Experts of a small language model: 7071 steps.
Below are experts of layer 7 (counted from 0) of a mixture-of-experts language model. Rows are named router (the router's row for the expert), gate (a neuron's input weights, with its number), up (a neuron's input weights, with its number) and show model dimensions 0-95. Each number is 128 + 24 x the weight over its row's rms, rounded and kept within 0 to 255. Numbers have three digits each.
Before each expert's rows: a language model's description of what the expert responds to. This comes from a sample of Wikipedia text that the model never trained on.

# expert 26
Word-initial pieces after hyphens. First pieces of split words, often capitalized or after a hyphen or un-, as in Ex-h(usband), Under-S(ecretary), self-ad(ministration), Sw(itch).
router:088119125164128105171155142173162119152131172158114089135127113170124152116165118111115145109139132104093145111108158090113150120169140137163142122122124173171097111116147139161106105162160138110110152144124145128110166153162141101128099105107151114118176159125159092119149124104127126118
gate0:123143121155120111156156139131122151116113142156140122097122130110148116160126137148154151167143110114097119145069133170114137145127102165137109128140167146115122098118141122146113108141127115131140152123140142141114150094184102149116110176135132124139160212110096121177147136112181133070
up0:088082145150134129121138150189135101127141171121118120130129087114154113094191140134082175121127130149136124117087106110115138118084140161149140145145106165143105119117140125151129121112120118127111117120130158186101130127136146068151136127130121154160088123093147105127127161112168122104
gate1:101100150135141122150136170126117113136107114099130111134132116125138112114123165125189100104129138124120157165118106133128134123140155108142175140147105136071094138115095115160128131130101116154065119102145133108095137177152162167137155151143159187125135130121192159114154113139138135113
up1:120072104139100114144143134152143156072123093069120188144119110103132109139104128118106132138153134091115128089141151113132127132126102123135139150127155121113142159135152134145120124107167133099130105129173129133099143096059126147097126121164094165135097111135095117101092124144106091108
gate2:155078161127156139165153147117067109146152144128146143071081141167158151162123115150156143107146124137147112118107146101104121145181115088138127128125128124164130085103102118123113111126160069156097108122140129124109104152157137118158134141104080147142130104136132116140110103152127121131
up2:138097094148109124143108160107117106142101109156110124116172098143137090130099106161116121108130101138086113098107131165110093158140096105122140162153144105115098075120089124140092129140121159137114119139152140140152155118139119113137166166099133157107135117103081111072085153129112139088
gate3:119145109138152124129127155154115138152105112129166102102135172119139142143109154152119141094119129116117151123159106122179122120124126149151151139170141170159147123120141127156122125134164128133122060141096173156114121091137123138182114198116134146115130202144151135115094148146104127114
up3:081123088146143153115123104114120146129115122125121109150110093085183134117111145099157164164134120091153100157138148108120114147087102186105151126108153119139102114144123120063145105097093104091116116098112123157134110136155103097136130146166131115159118139141116111091131118114157143095
gate4:130151150162164115136071108111165096119135158090105135136122099127148149120161115137112175117108156124146095112085142104072103112132124156177140123153133142109120152158143109139145134158157122133125143119096155149119151119156163115162117118138153135126131126205119110120175128124101100104
up4:126126135151165096109150112099135130132122133116096100145110140122096143128170110122124174138125100130137101115081149111121107115194149147104069141103151133137105057153119141100116121161128113093159124150133149142114165138111115147145132131151144148085157153168147148168168101124114137118

# expert 2
Mid-word fragments after prefixes. Word pieces right after a prefix like un-, inc-, pres-, re-, pre-, e.g. inc-ap-able, pres-um-ably, re-th-inking, f-at-wa.
router:116121107113133091147110143167115079150133118151139077161116089119117139088139103106151169113144102126105152136120138116094147117168147162145141137103152061163137117124139132160114128151132133118106104133136109123146155145128105142130128144081162103138145202151135101143114153084134100141
gate0:116153168141122112129109107137115136089144114142149114130106126146138124107116157107118131161131137177186127173078116144102162101091134129155100144169128083112174095120161140108108132165098146147152117090126128122141084130156132159144123113091143117121090138143159171141120132156159100128
up0:159142074112109163097098127118132145085123139135109129111185138139133133141103145135180143156120117103118140134108118129159091119100093148133132153101093102146099105111167140136120111109147143098082135174139165129134105132157131082117176133148079118124112163125129122145142122094103087140
gate1:131154115122099099128115117113106132096132160089148126147132138103079111122138162105097143129138078103124102142157131123132149153119098144127084139121136101138125118108103095145115099205126104089154164118162105130138162145073103127124131133134162141070123116130088123153111134115160154101
up1:069135131156096115149118124157098104099133123203115176117131135118144101148093129104135095125158136162104168149083119161135113088125138130106119124124118144159119143134129118101110145108081106113176157108126144128139138115096129085099138147130158114142153080109161123099102129138146127146
gate2:088142130115147147164112089114094124139123142121144116159146121121116104074148097125119152163153145133117156146112119106092077098151141104159102117148123112108102113146145096112168116072124116127127139191132102130123108148150084168141112145150163111161140133138080128129085155145140138105
up2:165102148132110117100134143110106160178118086136082123149133105083146137121141126076123130122109128160142108146166152112134145108123094086138130128114121152118154146146100150148093173094151159148106139119160137134123082126167115134137157137127102138115114091117098196149155095116109112137
gate3:093132135131102124136105109112100119145144120116127102126136096152135108129161133131163204094124154123097132162131118118118171098184118138119144174151125099116129153091138088149126127132120079148147099124159152134120118157146166120106120084098137150057099153139116166135121122136118129115
up3:134109142110106143120134131136144134155126138129169150170137150135145129143163149146149133194156129145149118159133099135134185118126106193104164129103096113112136107158111092123148121147164111094109128106134142100174141100106123133113137081103147152134134180170167112118105097105121122148
gate4:167091101168157134145139084092130130178131125137088112166163121130129159124140123131132115106144115159108110143122145169121118105122100123098113133151159133172094136081109132107123117164162152105106119137115127107188116109153119128116119075136116135118089161144131142164144155118113125074
up4:126098096108102110177138137096098119111128149131109122150084146199134116129153098136122105104103136139159170136111118155142124099100186128117117098156114144140129080107133135112088162138126100129132140173117107079120131119098154142144104160086106129122152115166103145111116131151097141118

# expert 39
Articles and quantifiers. Determiners and degree words that open a noun phrase, like a, an, as a, is a, many, some, and especially most before an adjective.
router:137089127112140100129161122154105163102105107085123077140111164132114130136084165093097129149124099115127127094142107123123165111145128100165148083114139107125136164128119125132105122124090124087145157119138178131104133163136151105149102090137160110132151114113150134138109136095097189160
gate1:124112182099119085167119155066097129098107126110130098100141123164142140124121141150110110107157138170131117164162143115118149132088146125116156112119113143116088134099143153179129129134136160138114131131136172143140135100143133143136160129160177147108110100095083117079148108105116149138
up1:148139153081114116109122106144120114088157108160146123150130110095175176123147173182146154094136153127120099140146117114150163133113108129116134090120092152118121112133160107092109142126086102099142128145138126117124136117174107115127111149143148114131166113129094128053134089126112150157
gate2:114101088153115132148097130165115166149123114093115105177122173136117164129147138098129143180124171109136103116094158109108127131146088128131114102145139167104147185103140115145141134148086143127142141165153120142134138130122129112117085154145151149105099101178162147129153136133096165125
up2:140142143155155175118107088171113117138162115151110134138150121131126111112153141152138090078106133128127138096134142088127098123156158110092160158072141146157117138140162190119142139138137144163115112140142093135124132156119122184097120161089112116112155154137136137096131177145141130147
gate3:080126135125139164111118137104093152114122119152129122139120128100146142179083107108146110156119146163092097119073113124131127138119128152111129129178124132102132080116157101151156156118120092101112124146119139129113097117128117176175117113095135138069136110090143112126137077092149144155
up3:135144082121152132107134119097125150135106136090124108168121132155135145100102110152105151142124121070095124113132124125112121140149120114117141106195138135120157122104133125106100085128111126097098147100146094110136090096137144167090122157064122117140159149095135133115147064143097105139
gate4:103103149122112136131156141115124164132137130123152168106149138116139115111084154144151127164117157115156113144177146141080140118130104117177126128105128127086193103089159151152133143138092141129177155091100119140109141136108147134185109147131175097127163132099143117107126142105115147113
up4:095121095089108113107103094114111107142141156117084153082128128099123125123099172112083129121106146140176180167159130118105103171149073131106157157159129140156167112122096126120113134144148109153123134134127165114106126141091142085123104148149144153095116112166133129144132149119130118134
gate5:169074121156153117112127152142168112162092124122144142144132142168120109141083085113094149107109091134140142146154099115117133109160160088156115094162144122123106121132107086111138063104124143097134133135116139102123153119108119170094114150118080141162111110165155133117108110140130139113
up5:081113143076122110145115148099167151131128106078113140175171131140158111117127127125115096105096091124176157124123146140145104186130110144142108143138128151161116118135121084116115141123095147096185118153128135135124141123152119132155132111093085132136173111135150151163126123145079128120

# expert 35
Early word fragments. Opening or middle fragments of longer common words, such as en, co, cont, ins, ar, as in arteries, archetypes, persuasive, atoms.
router:103125112123133125155117121133140107181139118129099083152096135130107169146157107115155110092122101127117150143160145143126105156100099137161127096104128073144111105171116111175115133134138163114115115138111143152161143103142093097094106150094101087156139146147184104145124134082108138140
gate1:135127132156174126140124133091102142105103100083114174131089155124134132150185114127094108127078097089132132153130130106134135123146144108178148131169138129130170141145111114139100113096152096161094107130074127156169134117147103171165116156113101125141132117161145107130132133159120135127
up1:125163149138122110114130139133108140130105139131084165134144136125134059135139135094097138113146131077111119084117103113128120101115146115112162159147147122100161087154155125101155127158144155107120158126108113133127127161122150066119133186127156096172163159154173135134148119099112130128
gate2:115084110151150141122143098126113130125118116095109122135051116104162112159127077156129133128133120111120128150117089110106132133167094143152103126131113111099073123110108102089116111093125159099117147154097172139140154102147131123095115122176145098086097126142150144143108120165097139132
up2:097083102119178124109126120101143143153105110117162145133100162161124121148151117173146163125118138116080122131131148132164099102077134113118077123095120149162133108160122097158171111118157136151103139122120103111121107144142186140094148083134111109152125091108135137148134136090115143120
gate3:102118148139167105143133109119104091124154127131173139113134113104150158180168113097137087157144125121167132149122108125115156153109088132096136112153105144104159130130158115125110074149087187113092117109113091126115124098113137104120170131135129112069157131112156111119143136120134167122
up3:091130148115149109105070113154100138082100149102132104106144140167164117136172119124075131069116154128108129149142134133123141172099101165105103111091121114148129116119107143127143159104171155149186124138140154173127125136137151097147129118135153116147123149120132163137138118111164110146
gate4:106104108137122120131078110164127115160142117125085107128126119126129111128119169135174100118130109177176097167159165101149106107130134111106135167130124081144095131121149117142159160099143130150125113158084138094142112126111117095087133139141113121104095136178139146124158155141121172092
up4:107144106113106095111123079099147147151145110143121104154078068114172127148101144101111115104116160150149129119097150088121120128134095157107113144157122104125153135158087137141150133083155119151158111094082127123143127119108150149176112107118126135158157126110104161155087117145116122098
gate5:128172179143128119139109115112159154126155095098123163154111126081082143102127115126099100129130137140124147162128125123132132137147129119173124101136128068120096182186162133136137089109101102117164126141122167142167125137109117150154100157156120146121080150156141102120119105106130116122
up5:144156119133136153126149140158111107128134139136112150172140148146179152128147097144136142103147151135106186125112083081112134108102131138152149125159156139129143108122114180167149124129127136084122169080151132087149167119144110128065114152131164138097146099106105147149151133124122156114

# expert 10
Date-span connectors. En dashes in year ranges, aged/age markers in death dates, coordinate degree marks, and temporal words like after, before, until.
router:149152149154120087122086172171113151124098131121177165170099147110125125083140124118105109116114114115169119119123132134160117112093116157119160122114120140093135146157119131118133126158160151149106113185133097146112128116123122122125171103089148119167171141176148164123102171119119133124
gate4:141154143135160167150133115145119116157140153113118148121084101134140161114122099115148176105148123126113104150114120107164148193159135144146153136115147128073106141098164138099123157170144123173144094136132145154151104090091151095119143104093124130161146150140155110121096102102136100118
up4:157123128144149129074162170153121093132111160135151076143113124147120160105120125174139136130145144145108083114163130129162159156121126142139159158143097140103111152138121116148127096111138131135123151124139133119099145113087188135149128096111121134131118131093148068056113128149151133151
gate5:105141142122143153137131118088135143147154142152171114147094158160121101145130148131115136141106108123156120169163134106161120142147146078127144129156139126079148120130142110117130143076123160080081092116125145129120136178158170086141163127126129145169106161081157091131127145134148125146
up5:096141123161120098135139116156119124143142140146069163123124119124138151143124066144111173082118089170144150127136082134111106130149138147097127128114124106115147123103165158120173123143153121128119071160104152130159156071142136094117116122110114131143139161097172105113129133117091142134
gate6:118178154142163093111147127113154122116099115093144085136114105076154124112161110138141141174138128151141121133120145164180125101106105122076094114137122103126124096116139110116129146117084118105126129127102159123128125123158110137095123111133094113115109148097120112112077190121074120149
up6:130081119107138189137134106115140119110086176104153118132114144119109098138142158140132119109114149133125098114173104113150176115160172098104121105168164105099136145110137147095091169142166168121112126139133140128135081128144101144113098172141093144139133127141092149153117118103154125138
gate7:113089129136081074124112155105130093114127093093118137117097127148103139127106130158133108149125120135107126140147183171117120130136100153126136150183128135131130124126111116158139143176154117177093115112180140160105083158130091121109139065128134096161163142130128113129120138126143155107
up7:143140125108127153108138134150127111149139101123109134143167117142108116135119139153154129133173116101136092129105147117114123127136135155147062080050127093101158145104106170168089076141105132105121117086146117083143136104143150119101139145101146120103121125124070141128121115114094136126
gate8:149100150122124092152091130130089184176144149119148149067138119102103140107124115171086158130121122138145099098130151143122122139133159149154106126140163132097121097150110143177107096123155110110102132129155120107164137132097147167142159140126122172155142119173116129148088150121147119115
up8:102153157154104135139163143108116088131061171125110121122123123149113107084135124117077121108153137090130099104106129121169127126166140162108160084140137112105110087120152125137125099131121118077132107119160126134102119100125135121147066097101120161096141129110138133094128150147132162157

# expert 22
Institution name heads. Final words of institution, award and event names, such as School, College, Award, Festival, Museum, Club; also some word-ending pieces.
router:143148116083121132077131168140174096097143124169100088162101112134155107105143109102111096103087103120147142082159100148122121147105119150147166106104123160142136093100091131149109129131133133133126140116153121146157164170150105110124115112114122100138117115131101112144150103133155096183
gate0:142111115088131119141150133139123153142144159100130083093116150085180084139122155129133151091134143119137123121168144098147126174146090143127136123171123151169157102116137139153116095146141150128134155168108146114131140100140131142098158095100162123133152151138140099111138127105134091054
up0:121158105147130178142149154085121144124123172145121087124140154140148149131142142103151109110145199129132137150146190097145143140116102150112103131109093125136140094114110157187146078151125172109119138148151181148113123156088130113129129118102100140115136115097105130116120138103133138148
gate1:109076124103140162128161088141134147110128109124116110164148146168155114131173164091097099093155132117097134120118105150139154130123145150081125128133097106151158143092148131106105076162120138100139127148133078131107091107129085134097158151120080142110134140147159128128153119112137118097
up1:135141125150152111103174138157197119124141143095101061144106138123113104100163135147124167131134151103128133076112081147127137129089157130104135123111165117145114151129139153138119107146138114077147110137144133144131105163154116111146143089137094150113142097160160141082128117108111117096
gate2:124159176124133122154122111177130107142147145141124151117157112173132112140121202087152121137093144089127116116137073123145119170103104134168170161136146139081101122134144119088174150132147130154117129136136154130116144132115132147110151126155087114096108120189130131146123136138134140111
up2:117150141111170131172159129160104126164109119158129150124089143118070106075117168134100128093158148147110137116128164092157143155130135134160111139098126132141130152092115132133166121136085168131154110101168138085139121102113129140138117137136097125147100100122151173134151123116076113136
gate3:113091135129107089129124037151084147146155119118145138159136144105118135114106140092142126077125115142122144137091151162086106161139148123087112182145145151123159123126129163136152104128128172139137119106123103103134118065171128131125130150161112143158142135125134106124127147147148126120
up3:132095107109144100134121116139147095169130076105118141128106130113111110101120096149175136138170135119109143114124111101102131092130101109103144160075130111111167134120129151161138133170161181121146132138111128152107145079177142084099094160139104145129156087129116139106129158128139152105
gate4:158095141110172113138178144099106128109139165120139128139122121132092119120161109081139134171110165178140113093147145136108104155132153092097102120149092168102115119105150113122110125108114142088101143138105136154161114154129137147141128161145161130136162096142106149140101162109068121114
up4:123114129131108097102065129156126111090091123127121147121165151135123120128123186135142104080107133098092155139137117108107166137136111133113162090130117132131129162164080134129159145134154152084149138110101142123096171122153111103131116099136105155175145122122119092087144082108122105127

# expert 11
Institution name heads. Final noun of organization or event names after a modifier, such as Society, Museum, College, Championship, as in News International, Leek College.
router:137164100100126167107131120095141138093148162115126139154110129143159107155090134135119105100092183098141121101118091089102150173116109100110135101147109152118123111110114142167111156169133125089140121105090160136110140144154086127099146142139104133117144116086120153134181136175131130137
gate0:076120126118091137143159106145116147131122146111113137156132103161151172135121111101146130092138130151084097165077101128128119162114159135144074127129121134157082152162137130163188112123133130139130103146154093171127096095132140120152108097145112174134153131091142120103145123146141142150
up0:116129162149148116126141088161123158126138160140139167184137153152134102145113185144149109119145168129138155158110098101134165127126149115133118114105101141138144122107123152138120173112112139119126125169126160146144123130109100187049146149168097165126114143135167132153140124138139106147
gate1:165129118084138117105133145142089149148097114125090121102148156083108125111136110063140121138117161104092124117145110113142119138116128085112158099183146131113090153103128081097092134148168128133096126119133143145104100174148114136126137120153146137163092121171160126137106137114102158113
up1:144124139171122128097113093094133099140123144095060171139118100141121127136125088113122120101107147121113087116110146114128084151168074134104163138134121119106112167109105128108107132133092167091099131138163109131114129122116095153093129106131066142146130107139122120081134143125087128124
gate2:143156080156148191113135125084140125085108107157108142119114134137115093144129102142131114109091136119119152106131147141107140117167151101129117130119121143155106135113177171105111111085141111102170146132129141115147140131107116161174089143153147131169142123070101104153125093125112136089
up2:152121124104127141124116138125087078154123165158148114115159119089116143133131132111144141134137141108175082188127132132137116144139115082134113176108162144084144134123100145181119085111137127134170146128116151148170136151090148117128142125162099101146097139147173135156152125124130127172
gate3:107133117150096129114169104128139109129140163170073155131157119155161147185145144097124128152154110152087119121113150135163135120136162075129107138107103126153103145107131108125153188123137110090118121131145086135107102130135124164151168118117106149093103118137111110104166113146145086127
up3:160124095169103122150133124144179114132128110109162091105121110119154132153090120120089118104164125120148165115158142159136190135124120093161157127123117132102135117144127095135122118130129116107177152102132113133125141130109108157130141115112104149125072110178141095134196112162155123097
gate4:181128130111166134152106127141125149108152151123099145090135097123148125107105114181116085139136125161156062113146083151115113103120155090114107115163109120171118128088146132190133124120133157169137153125163096160133128119127124089149098121142141099142159144119132110124128142122149102100
up4:133138109123125167142144129158127077152154129135140115135130120082159138109140124120123175113118123173070130161144139090125109152117178143177155121121102168108098121097126120126156175122136147152112154148160147123079116162178122152132135149100119106120131108131171115101121119095098140145

# expert 33
-ing suffix. The -ing ending of verb forms, split from its stem, as in singing, ranking, ruling, lifting, often with a following the or a.
router:154145099081140136151138125176131111147142129137144119107104101161127155163120148127135084132161124107171160094125150159145148100128152127102152135117142117139094102145093152138147088156139142162084091104165152144144158159119118104139114143158130082153085117113106161150124113130110094164
gate0:134130129114163127163096133119106088143165109123113168084119124125138140116176111113140151132070128158100122165086134189172129141135155142090142118147137138082116150145117108104143137145105160103137162109075082124156141110165117112130114122140113132120131134175126147165123142123120109104
up0:092158148098121166130114131152168135149122135158128113154133103108105135107142151104130141131112137100132099103105139160151124101177173090167106119152096160114120157146136097103135151114159156116135114139142090103159112109136153160091127085145147155152105123132123123162068146112175100124
gate1:176152112104085089095113112110110123125128121121137102104126139130139174098085169124135130148155144075094116127102160149148118137106120135104138123181132135119138168152080100134145155144126100103116121134120118126114130114143100158109155147109180090136110153130169129156083179142121126132
up1:118147118098121111122163143130187121112137136169142162106100101118139132068148116100140145066148136127137133148111072118130134133105117082102121169116083112125169105134104124163129106098130104090120126137105147128112129135149109121183092139124123132155100127089123124126104090092110143117
gate2:135119099090168114138131140149141158106093160118169155120156115133157172150144171110148135116171134097140108125094070100136146156132145144137122145143124184097110130095149125119136130150162117149095079154153142139119094120106125129164109140122147117122100158121122179097104122158113156122
up2:155140159139161125135127150148117060114159135147137153095109147173117134084133091142134154130115077138093134094146136137112120169147171098123131150139091124110154158096123145138128157123113138141142136091154090096101111129156106102127170091126155129149105163164148123114145116109094154121
gate3:114128154126150113172121088141129138129157123093107117073158141155198096113101161141149123136156132108133090148112140107121138129111120138119134109165108109082113122084115146106108157119101130107111111112134170169128161093103127159169138150108112160131129104096141105085126093132118101149
up3:150120138152145107121148154151083106128142135103087122119087126137134081101133137133137129147096096101087094151167132105129117142144118136159102172166116135157132146153130144137137108082143135168181081119142112157131126151052124142127100147121135100174121119124124091102132107106141136118
gate4:120124113156155126090114148164122149154158119134173140110142161083153088137142147154121108147142148097111146121065114109098124141153147128141132143169131105160162120104159125179136078102116121130141118131092134121100118103157104111118124142130132140149161111147098138101181120171125077130
up4:136133137115085105126128118117109136110153099141138141122119130096102096128117106117167137119112180139107094138128060088109108147100110163138138128113153113146106155126091111085113179144112149115119096166170156127110179125120108128095108073085136132118119150106124136117138096094102110130

# expert 49
Institution name words. Words in names of government, military and national bodies, such as Army, Navy, Supreme Court, National Register, District Court.
router:122169101110141092096115142138147146091098159137137133160121128130153110124144094100126109113084142115144124098163094093097145123097083149115131121128137146103095115080096118161099164148131120115140099123112187131125125153101111126097160151170083136136132126117109142124170164130154099158
gate0:129168089111132128150118104136082140117154132145126155101146125156100120160116136097139133167116136168155128136137137117078159164126095108086105118089134094159156132103107136129090133132121135090086088086097123158111138168109146138081141149138125168117130174144152120126146130155134158109
up0:111093138122130138163129101113157138166129139112136093113151106119138127146090129133151150164107096141161085135134172140121120139169144143106096113103104155152076150120118150114099160156118145095142112135164114137170122097148154112105122149133113122130179133174134161140155154124085067130
gate1:105154172175144112092110114137113119113109106108100164110086135132107121140113094165130137169145151053164129150142137101125114131132129162146135130147107125112123152112116123154144131119141094139098149086126135152107105138156136113076148104106105153188114105113100157093107108157144121111
up1:106123116131119124108130104127160135120123138109156032172137104128100132131165129116147151120122139096137172111172151112141099151154147172131139141117149132121152123115092088146125126110161126096096079181100137155117126122126113093139137091122127150121123107083120136120128104147107083109
gate2:125164150142115089122075087106151151126141144103154126134132144126140118151144132123148120128161167126102118109096153151095138168115136123118144096092106118112162132126144125181117116116102113130094153123131147152113141137101142090109172124115142176136119152196094163110128186142108101106
up2:100139119139116135110135131114118127131115115136079140093151121164081103125140151181093110160102114138144142167157143144126121134137144123153139127129147147161132105150079124117137132095114085114095151143156175148128095100085145102143136115124174104086150120094102094158096160110095096141
gate3:118112130150165171111141092130125172136114130122145172131172149131127150109105126112123168103119116121126069153126151149151108108174131134115165098129136159139121152099069127121126132108101107079098124094122153152117112148114167094138096089123112122122140119120111177109132112156075142120
up3:126144182103107084142110103165137113109135094130127156119111134151126144148094148089130150087141123139121204119149129147121140083131135158160140165111151140114130120121152142142138119146104140113128143113154101105149180139150154133157136159179159106150141097119140136184097135100157124140
gate4:103164140196122106147121110123153108162094093105128117126143118081103188131129133113111092124126131145129133125174120120107089093112103138152124135128142106137134130088124130128147137134138141130129151169163127111133048147127141093093098128129123155158151126169131172113102127127093099116
up4:111178138110146120143129129148100153105135135165087147088156148126137079088119144089113121114118180121112122147135117111131108172130127117133146110165113121119151126133115119089161102137167137143095113158138122093156084098122114100199133162101126136133126133172154127120126162119100129168

# expert 27
Predicate verbs and prepositions. Verb phrases and prepositions right after the subject or copula in descriptive prose, such as is home to, is located, became, into, near.
router:149116118150118103145115129156081111096127116095124115103151137132113179135109093181149148139156106119113088108101083166136133102106169123106133150129108133117147140124106151096111153117147096117159150158118107120152125156169151097162141138120170120147163097186089139128097129107141141127
gate0:123133099127118145114083101111067102111107113128127132090117107160116116100112070156088090126108124094075129146094154153129170109121156108107108158095122103092148126121132133088145135121128078112132149124122109112147118134125102150110172087158113117118113097118115107098113112121126170113
up0:147133130128114125120151139112063127102102119131128112144099159122105113120149066121070093129094119095104123131146121138108143166157127097106099111122106121097144116165114092105084137110138090098138125121143138097103104126085118137153102146164108103117141120105142086159102082126087122117
gate1:162147075101130181136123145125081139102106146128135141108104135127114135144157129188122138121121155151113117141089137117154109170098084124123116116130112139129127153108131152164124124106135102095133122173132186082173109125108150152159120148181142141085135107141111142120125123111171135115
up1:155120128106118165118126141116123166111067180127113128097150149122149131150161117115101130089107141185136142165142142145116093168083130115118124124138112145098138113140111136121117113174134135129122110124120139164138130084128142073143115103098115140169176088116106132136075174126125138127
gate2:164121092116106152130140136143133086106143145104142104111116150117147128149109118103163173122097138130117103149085166163144162130140137120107120153147085172105144117130149156105137126101140117129123129131144119118133101141143181115138070145130134167124156069136167099098146126175183115127
up2:119159088116088165110185120142108145162160108135130143145148144096143176111120108112156157138124133100115097137105131086141187144159120100137112144067111099123109146131156136155107119127116141128103127148155139108079123148141102151147130070156147115131118121131158118115117125073113120142
gate3:152116136107147105134111115099157112125137152122154145132135091124117169147123147080125127148138094161153153167090137161079149142111111141099122156087143113083197171110142155109118140138163140164133163130127109153171110115100119146131153116167158123112162129149150119149131108110120110101
up3:110164153101171134101085126145117111128106082180097132116100158119176140104126154163135126093149158125128139151132111145129116122164125156159132159112132088158147128116095115138131116106105120107132116107154118109130095116107108110145128153157136143163152145075160117060170125142128099130
gate4:132134133097139092108067091128143165118146106091093139094166127129126131152134105111109117128163151078144111106168137135134182121119131118134084122138122125117125117132169154118106161148108144174114107158137096119144135129136161127093160111138131091148145148179115100086098119153106131095
up4:186131167107114159086104122138155130120140135115113146149110157094115147107107076150128164117141123109095138126136138136124124109163122105102134133112109115105172117136154149125084131135097111142134138137091118154203141119151125101145134131096128124126122133133084096144134167062104088103

# expert 58
Early word fragments. Second pieces of words right after a leading capital or short prefix, such as E-d-itions, R-em-ix, D-mit-ri, Al, Abd.
router:093104116125157126144109142166171109138097115170159168124113115167101116108130144087103078133164072094135124138147143160138140152148147169093138110111123146170131137096141147142134112121157089166107142154126125101117156141156133133141134074138101105135147125163123134126135117105150156165
gate0:078102120149123140128149142139118137100110130129135155129128114162097096118120119124095099127122158124115126127173101164092132188126143151120120132144127141108140108111191104114107142102109129173135176153138138064117078125120152131147107116138117118112131158145134164136101106179108181114
up0:119145137160148101109131129147100088112164132152111153092109168145113120152088135092124154123154128078125133123142139098115109157116170125125080113142178134104121115134119151174140150102092124139126125109151147102103118161118139139096107071148135106132121181136134153176098103136131172125
gate1:114150144102173129152126173131138129085120171109089120112147141077106129122101111113169105125134096142112113126116106117143102090139176120115174104118120109128107073110152106113101125158157132125137101167129147116135083135097149137134121160174128148125104177146105150147114134140171149118
up1:131111117089156107137159155089127166108116145113141150101152178092096144109115095120118072153138108109101118154153128167161140169125105118129149171114123160086174113158106132112111105161134118127128123141108144132094142117160179123147123104143100086116145126150096126100103148123134103119
gate2:146146156157158097120098127100146076114137107132131130107129114135087168116133159136107136117169120129110075135132156171142168127137134147124141146157095109119099164108127136111088163087125122155157138142085120130102086141147097145119140125108104113117154169141150150122095177113082124106
up2:154135112118159145144105140134171116114142121134130117120125135111135166107125154164158107119138113160136115135165122186091099123155187145103140146159136127151116164126156144102077103121131148142130081128132152104084089104119125130146126148101141122118178129127095146130163179108169094111
gate3:110132163108112141114143129129140109108110112109145169102145162163094105178133145119125086120112103095105099185133116103088136155142113135095147098138111113132135093106136146125153127129132141161127112164179083119125135088144088115115071144095163132130120168161155132123125121108142153101
up3:160147113142077134108133083105160122125157088128134060132127122136131136139098142127158172143087151131074144141089135130133105116156147089134107133160159152131129112133120193137083122118155148112117124144095140100110095124151122118146117134137175122117124134130091144154123135098161121167
gate4:142148165146144102158103062113141156076121132118146106111148153142115115115115128102144083151165118118124115191126152148152133120104113162135088136099138109116139058136135127126131107133140110151131180169115130139142132113172103168095111147137092128119147118155093150133121133125147112104
up4:099111111144092124131161119093156172126122112102140097105120121115143078141148116086161138100069101135126137134120099160099139133103120131182104136104131159153120146141106142140100142087110098093138120147077141141142139090113083123118130130128156182109143124100148108094101094141122128122

# expert 24
Main action verbs. Past or base-form main verbs right after a subject, to or was in narrative prose: took, announced, described, made, wrote.
router:132117097115158157114135133133066114097162102067097111128105153121117117109078114198142145149172094122119122098076132102127115143108169164123152129121139146144154106117119155134137107132129080153158119109156121127144121157101114135145109178121147114141105113137140135145133114105158118111
gate0:169172123143108140083191157130145133108129132067127137114164076138158128144134146168158109100141143123141147149152153123124129112158144138133095105108125116150141093135167108166125129104126097146160147140134123148125142101113150112141137142073170160129127161101119098142126173124164123124
up0:129140085110121147087126113159142144122086080124141146119124123121131143130109092135185125145134131157116107125127111124170168129115161141119168132081129110104120142148143156128130132132136175097112112112125074128143153134149180178125131123121115124140091109131116138139098040142141144104
gate1:105112147092123125134142112122137118119164110122120119105119144114100126140041116144170168118147129102089117068144102140131130126136141110160147138158123133103189117102093127122139132153083115128150124097134127114125143092088078129124126119159143141122133109104135176114128118183150165126
up1:134156119170132126155136158157169117125118078150081146106143134133166135133143125097127116156126120156129149131164112119133135152078117127132131127086174156148143115119137126158152116122191153088121129164079099133105094123129126081144158059120143115126171099115110137124141129129122133131
gate2:134124138158099129119081112114099139162121073135113142097134092160171124129095142121104097136107136111158102134153097144149055139115183111074119115131124084127120138156125152099128090107156092160107120112104095151106157140137139131130139126129145152156099119091111142104101139138129126114
up2:131089108127116082115118109136099100072090124106126161130099098133144096152133139139103142139165132107143125144102125141132102100128138137135136089107122146138119146114136101142090128148107152158146092139121138142116202091126166136098146178147132102173106127121085133170100153175131119118
gate3:146133159165093117089108170119131122105097130115135162131131171115106135146112126131122138147161128123141143151123071095156071111101139163119149160139146151149103145132145129160131120116127120163192106170150099134121154123090131058118129165123159165116148128126131109131115156150125124111
up3:119134154101155125145137098116119124071144078107139135148098171131149108151176139165134132141113155149142117138148108105126144088143110144110118090098092113111073092122139128155171136140126117116177140120093156126104125141114132143111140116092121132129117127100150107146084149068125115177
gate4:121146114097141185134130088114078140108174109115080122140117118141157118134072138187111111143147131134082111136131119113142124100120160132118134089140157127114124083130176129142154132144149100131160126101133113111159108127116115134144099130150152124092095124069114130095164119166145116125
up4:118133086135119112180118189100152109131113098165110147164145159135134124120155111142141154142150099145134150106110116105111141134100106149160104162119133180136156119134130150142118150176162147075165129133147121105107156172145135136131164150125103156135132132205144117132139126122123100117